config = dict(
    moe_layers=[1, 2, 3, 4, 5, 6, 7, 8, 9, 10, 11, 12, 13],
    learning_rate=0.00152,
    batch_tokens=[32768, 65536, 131072],
)
Below are experts of layer 4 (counted from 0) of a mixture-of-experts language model. Rows are named router (the router's row for the expert), gate (a neuron's input weights, with its number), up (a neuron's input weights, with its number), down (a neuron's output weights, with its number) and show model dimensions 0-95. Each number is 128 + 24 x the weight over its row's rms, rounded and kept within 0 to 255.
After each expert's rows: "gets" lists some tokens that make up at least twice as much of what it gets as of all text. This comes from a sample of Wikipedia text that the model never trained on. Tokens count by the router's weight.

# expert 9
router [138 141 111 113 155 196  75  92 115 146 127 135 162  97 145 182  81 114 156 131 122 110 102 104 111 115 120 114 150 124 132 138 166  86 153 125 154 101 143 126 120 117 112 120  99 130  74 130 125 120 133 130  90 129 138 125 131 121 116 128 140 109 141 170 139  98 140 173 141 111 163 156 138  62 122 111 144 123 154 142  83 108 125 143 149  98 116 113 120 166 153 126 107 134 119 145]
gate0 [133 102 109  75 189 158  99 140 122  98 136 146 130 151 149 125 116 145 136 111 113  90 130  92 132 104 118 135 153 128 139 144  86 144 124 125 119 145 131 121 103 140 143 167 128  60 122 165 161 173 152  95  96  99 146 150 146 113 140 165 157 160 149 113 115 115 156 159 165 132 114 163 142 125 155 127 134 147 127 180 137 123 158 131 169 120  92 131 121 130 115 154 132 101 108 121]
up0 [180 127 112 137 150 148 113 118  97 130 150 107 167 154 138 122 101 140 145 100 153 125 149 160 101 115 110 120 128 135 147 140 105 138 110 138 144 172 119 165 105 137 125 142  94 141  98 151  94 156 123 100 119 124 130 134  99 124 147 151 155  94 137 103 139 128 109 125 110 103 157 144 112  78 128 139 130 157 111 160 171 123 146  62  65 144 123 171 107 135 120 171 176 137 148 122]
down0 [133 102  92 104 135 154 149  98 103 122 148 139 157 174 120 133 144 169 105 131 127 102 119  96 137 151 113 109 162 155 124 102 171 140 105 140  87 150 124 131 144 138 118 135 150  92  88 136 149 100 129 137 132 103 106  96 135 163 109 140 159 136 172 106 100 155 137 164 119 136 100 117 179 117 108  81 170 155 121 134 110 187 139 109 147 162 123 135 116 150 131 134 137 112 171 106]
gets: " ", "0", "2", "-", "1", "9"

# expert 6
router [135 115 140 131 127 184 115 104 125 117 115 138 119 113 153 135 119 124 113 142 131  60  86 141 135 108  97 154 154 102 130 139 153 125 172 105 166 140 153 101 149 110 124 132 156 161  92  80 133 116 153 124 142 125 108 141 132 116 102 112 146 131 163 184 144 109 137 109 170 146 115 150 139 113 117 106 187 134 121 121 121 114 175 137 184 115  92 143 132 123 124  98  94 163 126 122]
gate0 [140 149 131 172 176 168 119 109 128 127 106  95 154 123 130 113 125 130 137 135  79  94  94 195 146 133 120 110 135 109 137 116 126 155 167 105 122 141 114 119 170  80 102 115 122 164 143 143 161 136 108 122 125 122 110 124 143 144  90 167 142 109 121 193 145 115 113 137  97 121 144 144  79  95  91 135 128 144 152  94 113 150 148 139 135 154 146 145 146 130 133  94 138 164 123 110]
up0 [155 126 141 110 117 176 126 145 108 127 146  99 126 134 127 127 108 139 122 136 127 127 148 131 129 148 120 146 157 116 145 112 155 129 123 133 184 136 145 129 133 135 130 129  98 130 108 100  82  90 136 114  98 117 102  79 155  52 147 111 131 202 141 163 126 119 116  95 131 127 157  96 141  98 153 110 112 167 103 149 157 100 157 152 110  85 144 115 103 135 117 103 104  98  90 128]
down0 [125 150  98 164 126  82 132 147 139 116 101 173 124 136 127 125 153 169 156 135 122 151 143 182 117 124 128 125 154 145 126 124 125 133 130  96 176 156 111 102 146 131 147 106 139 151 175 117 169 138 126 136 156 164 129 155 112 152 132 106 115 108 150 117 134 134 175 124 174 106 114 146 103 125  86 135 171 124 123 116 117 110 110 103 147 174 133 120 122 109  99  87 103 159  74  90]
gets: "en", "z", " to", "ot", "er", "o"

# expert 22
router [136 164 102 115 147 176 128 118 106 128 146 125 164 100 133 145  94 122 126 127 103  93 122  85 153 131  93 127 155 165 142 167 114 132 157 135 168 114 121 100 129 122 147  92 144 117 102 111 106 128 190 122 120 102 111  99 133  88 130 104 113 129 135 135 146 135 110 150 166 134  99 123 156 100 111  99 182 171 137 109  99  96 156 139 130 110  85  94 136 166 146 105 102 129 117 145]
gate0 [122 113  97 106 118 150 104 128 113 111 118 158 147 155 165 120 170 104 156 121 136 133 157 154 110 137 148 131 161  91  92 122 150 154 128 138 109 124 100  80 121  93 129 113 117 129 111 160 137 138 127 160 136 154 119 123 124  91 155 162 137 141 143 159 172  82 147  82 137 143 128 193 160  64 120 125 160 145 139 138 127 135 133 139 142 140 112 127 150 150 101 138  92 142 160 170]
up0 [153 120  87  88 135 112 133 119 135 138 114  87 139 139 135 152  97 131 111 119 133 148  95 148  94 140 115 111 131 156 184 150 111 123  88 138 131 167 133  89 116 130 132 217 121 162 121 123 126 140 110 145  88 140 149 156 155 177 106 110 152 123 117 128 139 116 156 136  89 114  85 135 112 137 108 101 124 107 128 114 143 147  96  59  90 131 130 115 118 112 135 107 129 140 139 119]
down0 [166 105 121 127 120 115 164 105 164 140 136 138 123  94 109 135  96 159 157 142 102  83 168 127 140 109 104 134  90  53 124 135 129 112 136  99 145 160 130 135 122 151 121 173 107 155 129 137  92  78 152 161 133 126 122 127  96 128 123 142 135 152 119 116 123 183  88 124  96 118  75 113 128  77 119 138 150 139 121 105 152 123 182 115 119 103 141 118 132 102 134 122 127 120 128 139]
gets: " R", "c", " M", "C", " C", " c"

# expert 7
router [165 140 116 137 126 148  76 126 133 134 139 105 146  98 124 203  88 123 113 178 135  97  87 133 126 126 104 146 154 123 113 170 122 135 166 127 176 102 124 114  88 147 111 127  91 149 101  98 153 152 120 125 128 136 142 142 121 128 119 113 154 115 141 143 142 121 141 117 145 123 117 153 141  98  88 126 109 125 132 146 111  94  88 127 152 129 123 108 183 172 136  81  89 136 117 151]
gate0 [109 126 148 125 176 102 130 130 136 138 150 149 148 129 117 124 111 137  85 173 110 127 131 132  64 167 113 111 147 145 105 128 124 116 121 100 169 119 122 121 135 133 120 180 153 130  86 168 139 134 171 162 113 129 123  98 185  95 120  87  91 106 113 115 164 135 139 166 143 145 156  84 163 125 146 125 144 119 143 130 134 118 136 133 111 135 111 161 142 115 176 118  97 125 163 109]
up0 [119 141 166 138 114  94 120 123  94 135 122 142  83  93 126 121  96 160 122 134 116 141  98 129 172 118 106 155 121 140 151  79 124 149 160 125 135 189 147 143 111 127 170 117  84 139 118 151 148 157 148 157 119 136 139 166 174 123  65 115 157 129 123 151 171 121 173 142 123 170 144 129 149 118 136 119 120 131 137 155 127 118 167 115 148 110 131 103 109 153 111 150 107  96 145 150]
down0 [135 148  97 123 116 113 170 142  99 187 124 114 119 124 113 132 155 145 105 128 133 107 141  77 116  96 138 136 120 136 168 131 120 155 157 156 111 132 174 116 134 123 132 136 138 115 140 127 105 114 150 106  88 130 139 173 135 122 112 135 108 138 142 117 134 151  64 131 126 114 103 106 128 146  92 192 107 159 143 138 104  72 140  97 112 124 128 105 176 150 142 168 146 101 155 164]
gets: " ", "1", "2", "3", "4", "6"

# expert 1
router [136 129 148 139 124 176  96 109 116 117 114 142 137  89 154 180 108 113 118 160 136 142  70 144 115 111 105 135 130 111 158 211 147 121 184 108 139 135 144 127 114 139 139 116 128 117  74  91 120 122 113 145 161 141 139 136 130 153 156 118 154 130 113 137 175  94 131 116 120 133 137 157 137 105 106 125 140 147 129 124  97 100 106 100 161 148  94 101 143 156 137  98 127 118  94 154]
gate0 [110 134 116 125 121 111 119 118 167 135  96 177 131 159 125 206  96 135 122 130  65 106 125 110 173 145 137 136 108  95 171 105 133 124 115  99 138 149 121 124 119 102 156 127 158 134 151 136 131 117 142 110 146 155 123 144 119 150  95 133 135 169 121 116 105 165 164 114 138 135 129  93  93  96 144 137 115 111 127  69 107  92 137 141 132 133 107 128 116  93 153 117 133  70 128 108]
up0 [105 109 132 157 135 138 123 142 118 170 144 139 176 158 151 118  84 161 116 113  98 129 124 143 147 127 155 138 113 112 167 102 140  82  90 112 157 162 158  98 106 131  99 143 109 113 117 160 106 156 152  72  79 119 116 148 148 124 161 134 128 142 113  96 124 148 116  79 116 134 167 121 133  92 133 125 139 117 123  92  80 114 103  99 136 129 140 119 106 136 179 146 111  98 124 128]
down0 [166 139 109 150  99 151 165 143 122 138 146 125 142 110 147 140 131 158 117 141 145 113 127 141 135 130 145 147 133 153 144 124 110 169 133  78 157 145  94 123 130 101 137 102 128  90 133 120 144 123 112  85  99  91 107 131 118 124 115 165 180 113 127  99 117 118 115  87 102 137 119 146 154 123 150 128 165  88  98 148 133 202 127 106 122 167  64 138 139  98 126 117 147 166 151  97]
gets: " ", ",", " (", "–", " –", " /"

# expert 25
router [129 166 133  80 104 174 106 108 129 104 134 100 108 110 125 154 141  81 136 133 166  80 113 109 142 141  99 136 173 168  98 149 141 136 152 121 149 115 109 108 140 155 131 113 124 127 101 114 108  95 168  91 125 150 128  96 158 145 121 109 125 144 103 159 129 112 156 110 164 117 117 167 147  77 107  82 138 143 130 107 128 127 149 148 164  98 111 117 156 159 156  98 106 142 123 115]
gate0 [141 148 135 180 136 144 141 143 115 145 126 106 135 110 180 147 102 145 123 135 106 171 183 148 134 138 121 104 103 123 144 174  93 136 161 127 134 106  74 132 113 191 106  87 129 167 101 131 145 126 136  94 176  88 155 143 123 124 128  98 131 109 125 160 120 137 132 155 149 120 164 139 125 155 114 161 163 137 157 136 120  89 108 142 162 121 116 119 126 124 115 106 124 102  96 127]
up0 [151 132 151 136 159 125 107 114 113 168 145  97 135 147 144 124 125 150 115 105 101 137 137 153 111  66 148 129 119 119 148 160 152 114 149 132 161 102 131 139 161 119 109  79 121 130 128 134 147 161 119 127 202  96 128 109  96 117 108  67 120 122  79 143 121 130 116 135 114 102 141 127 127 145 127 145 128 149  96 123  71 144  97 130 154 111 159  78 135 114 106 144 121  76 112 137]
down0 [ 62 146 114 122 124 154 186 112 145 146 108 117  93 105 125  96 172 133 177 122 140 109 170 129 117 140 145 161 111 163 150 102  94 133 113 106 113 119 102 150 171  99 138 145 186 121 117 140 119 123  84 131 157 111 127 127  96 134 121 125 116 143 126 158 157 129 116 153 120 136 144 134 127 149 149 118 144 155  69 128 148 143 111 112 172 132 162 120 126  95 107 106 104 147 143 103]
gets: "C", "et", "ic", "c", "at", "al"

# expert 58
router [134 175 113 118 122 185 103  96  99 115 127 115 149 118 118 166 114  89 137 165 158  86 103 112 105 126 143 116 111 107 149 175 125 104 111 132 149 138 100  94 129 167 132 114 119 145  94 113 152 139 154 120  90 116 124 143  99 140 118  90 147 121 137 133 177 105 112 107 158 130 116 128 125 121  91 140 159 187 132  94 132 102  82  86 131 120 112 128 145 132 143 125  90 138 152 160]
gate0 [ 77 120  93 102 157 102 150 103 137 144 160 105 157 115 115 136 123 131 145 133 131  89 130 132 115  85 122 161 145 105 120 171 132 138 126 112 128  98 130 151 139 101 147 136  91 172 117 159 106 105  96 134 108 100 144 127 177 174  96 124 135 128 132 158 141 121 109 129 175 119 117 146 120  60  79 103 118 111 103 154 159 128 147 137 149 111  99 135 138 138 146 124 122  72 137 145]
up0 [111  84  95 164 116 110 111  81 172 128 153  95 139 157 123 128 136 138 119 130 141 110 129 134 110 101 128 143  97  77 135 137 123 104 133 145 137 140 121 170 153 130 132 157 168 121 110  98 142 133  78  95 103 139 120 114 129 128 123 108 155 143 191 163 150 143 145 156 150 166 120  80 138  94 134 111 147  91 164 113 125 126 149 136 111 131 141 137 140 151 158 141 156  85 176 137]
down0 [123 109 163 136 116  89 134 122 171 121 187  80 126 105 167 119 139 145 102 110 109 130 136 105 114 100  89  89 126 105 117 133 152 105 166 110 148 150 133 200 123 108 178 120 117 161 153 137 139 101  98 124 124 148 125 109 117 140 121 108 145 147 132 154 140 111  95 110 140 112 129  62  87 122 148  88 141 145 114 117 170 128 143 124 136 123 126 127 133 137 118 133 137 108 143 176]
gets: " the", " a", " is", " was", " The", " are"

# expert 28
router [139 175  95 142 117 180 114  90  90  96  91 108 122 151 154 167 112 141 125 147 155  83 113 132 112 121 136 103 137 141 132 154 133 113 122 143 139 131 106  87 101 143 131 138 125 121  72 135 140 147 140 129 133 115 113  96 152 170 123 106 128 154 115 146 172 124 141 130 155 117 113 163 162  86  73 146 178 139 112  92 126 105 110 110 129  84 101 123 141 115 127 108 107 131 148 159]
gate0 [122 189 128  85 133 155 124 128 136 125 153 118  95 115 135 137 125 130 123 130 165 111  87 150 121 103 121  91 135  89 110 111 137  82 133  91 175 133 130 150 147 112 110 157  69 104 116 116 150 122 102 148 112 136 142 117 144 166 148 145 189 130 126 135 141 115 137 122 154 132 148 109 127  90 134 121 135 121 106 179 122 115 145 124 140 150 164 107 150 155 129 173 142 147 130  59]
up0 [105 179 129  57  98 121 161  77 129 167 130 129 149 132 121 110  91  95 119 164 122 141 115 154 127  87 132 143 124 109  96 128 134 114 143 109 110 122 118 147 142 122 128 151 123  84  97 169  99 136 122 121 123 157 175 121  94  88 129 124 136 122 131 110 113 133 121 125 103  97 113 115 142 144  95 150 154 113 115 138 105 110 164 116 126 162 154 152 142 134 198 161 159 138 121 130]
down0 [ 98  91 129 172  90 132 117 131  92 136 101 123  91 100 106 133 132 146 123 144 144 159 148 138 115 127 130 152 168 102 133 109 109 116 142 101 109 122 143 135 135 132 174 124 111  92 130  86 101  93 103 111 153 134 119  96  94 107 119 134 130 141 161 120  96 146  84 166 187 139 109 111  92 143 120 113 139 114 133 179  75  90 147 103 109 164 103 112 126 125 108 136 123  94 141 119]
gets: " and", " was", " a", " is", " as", " it"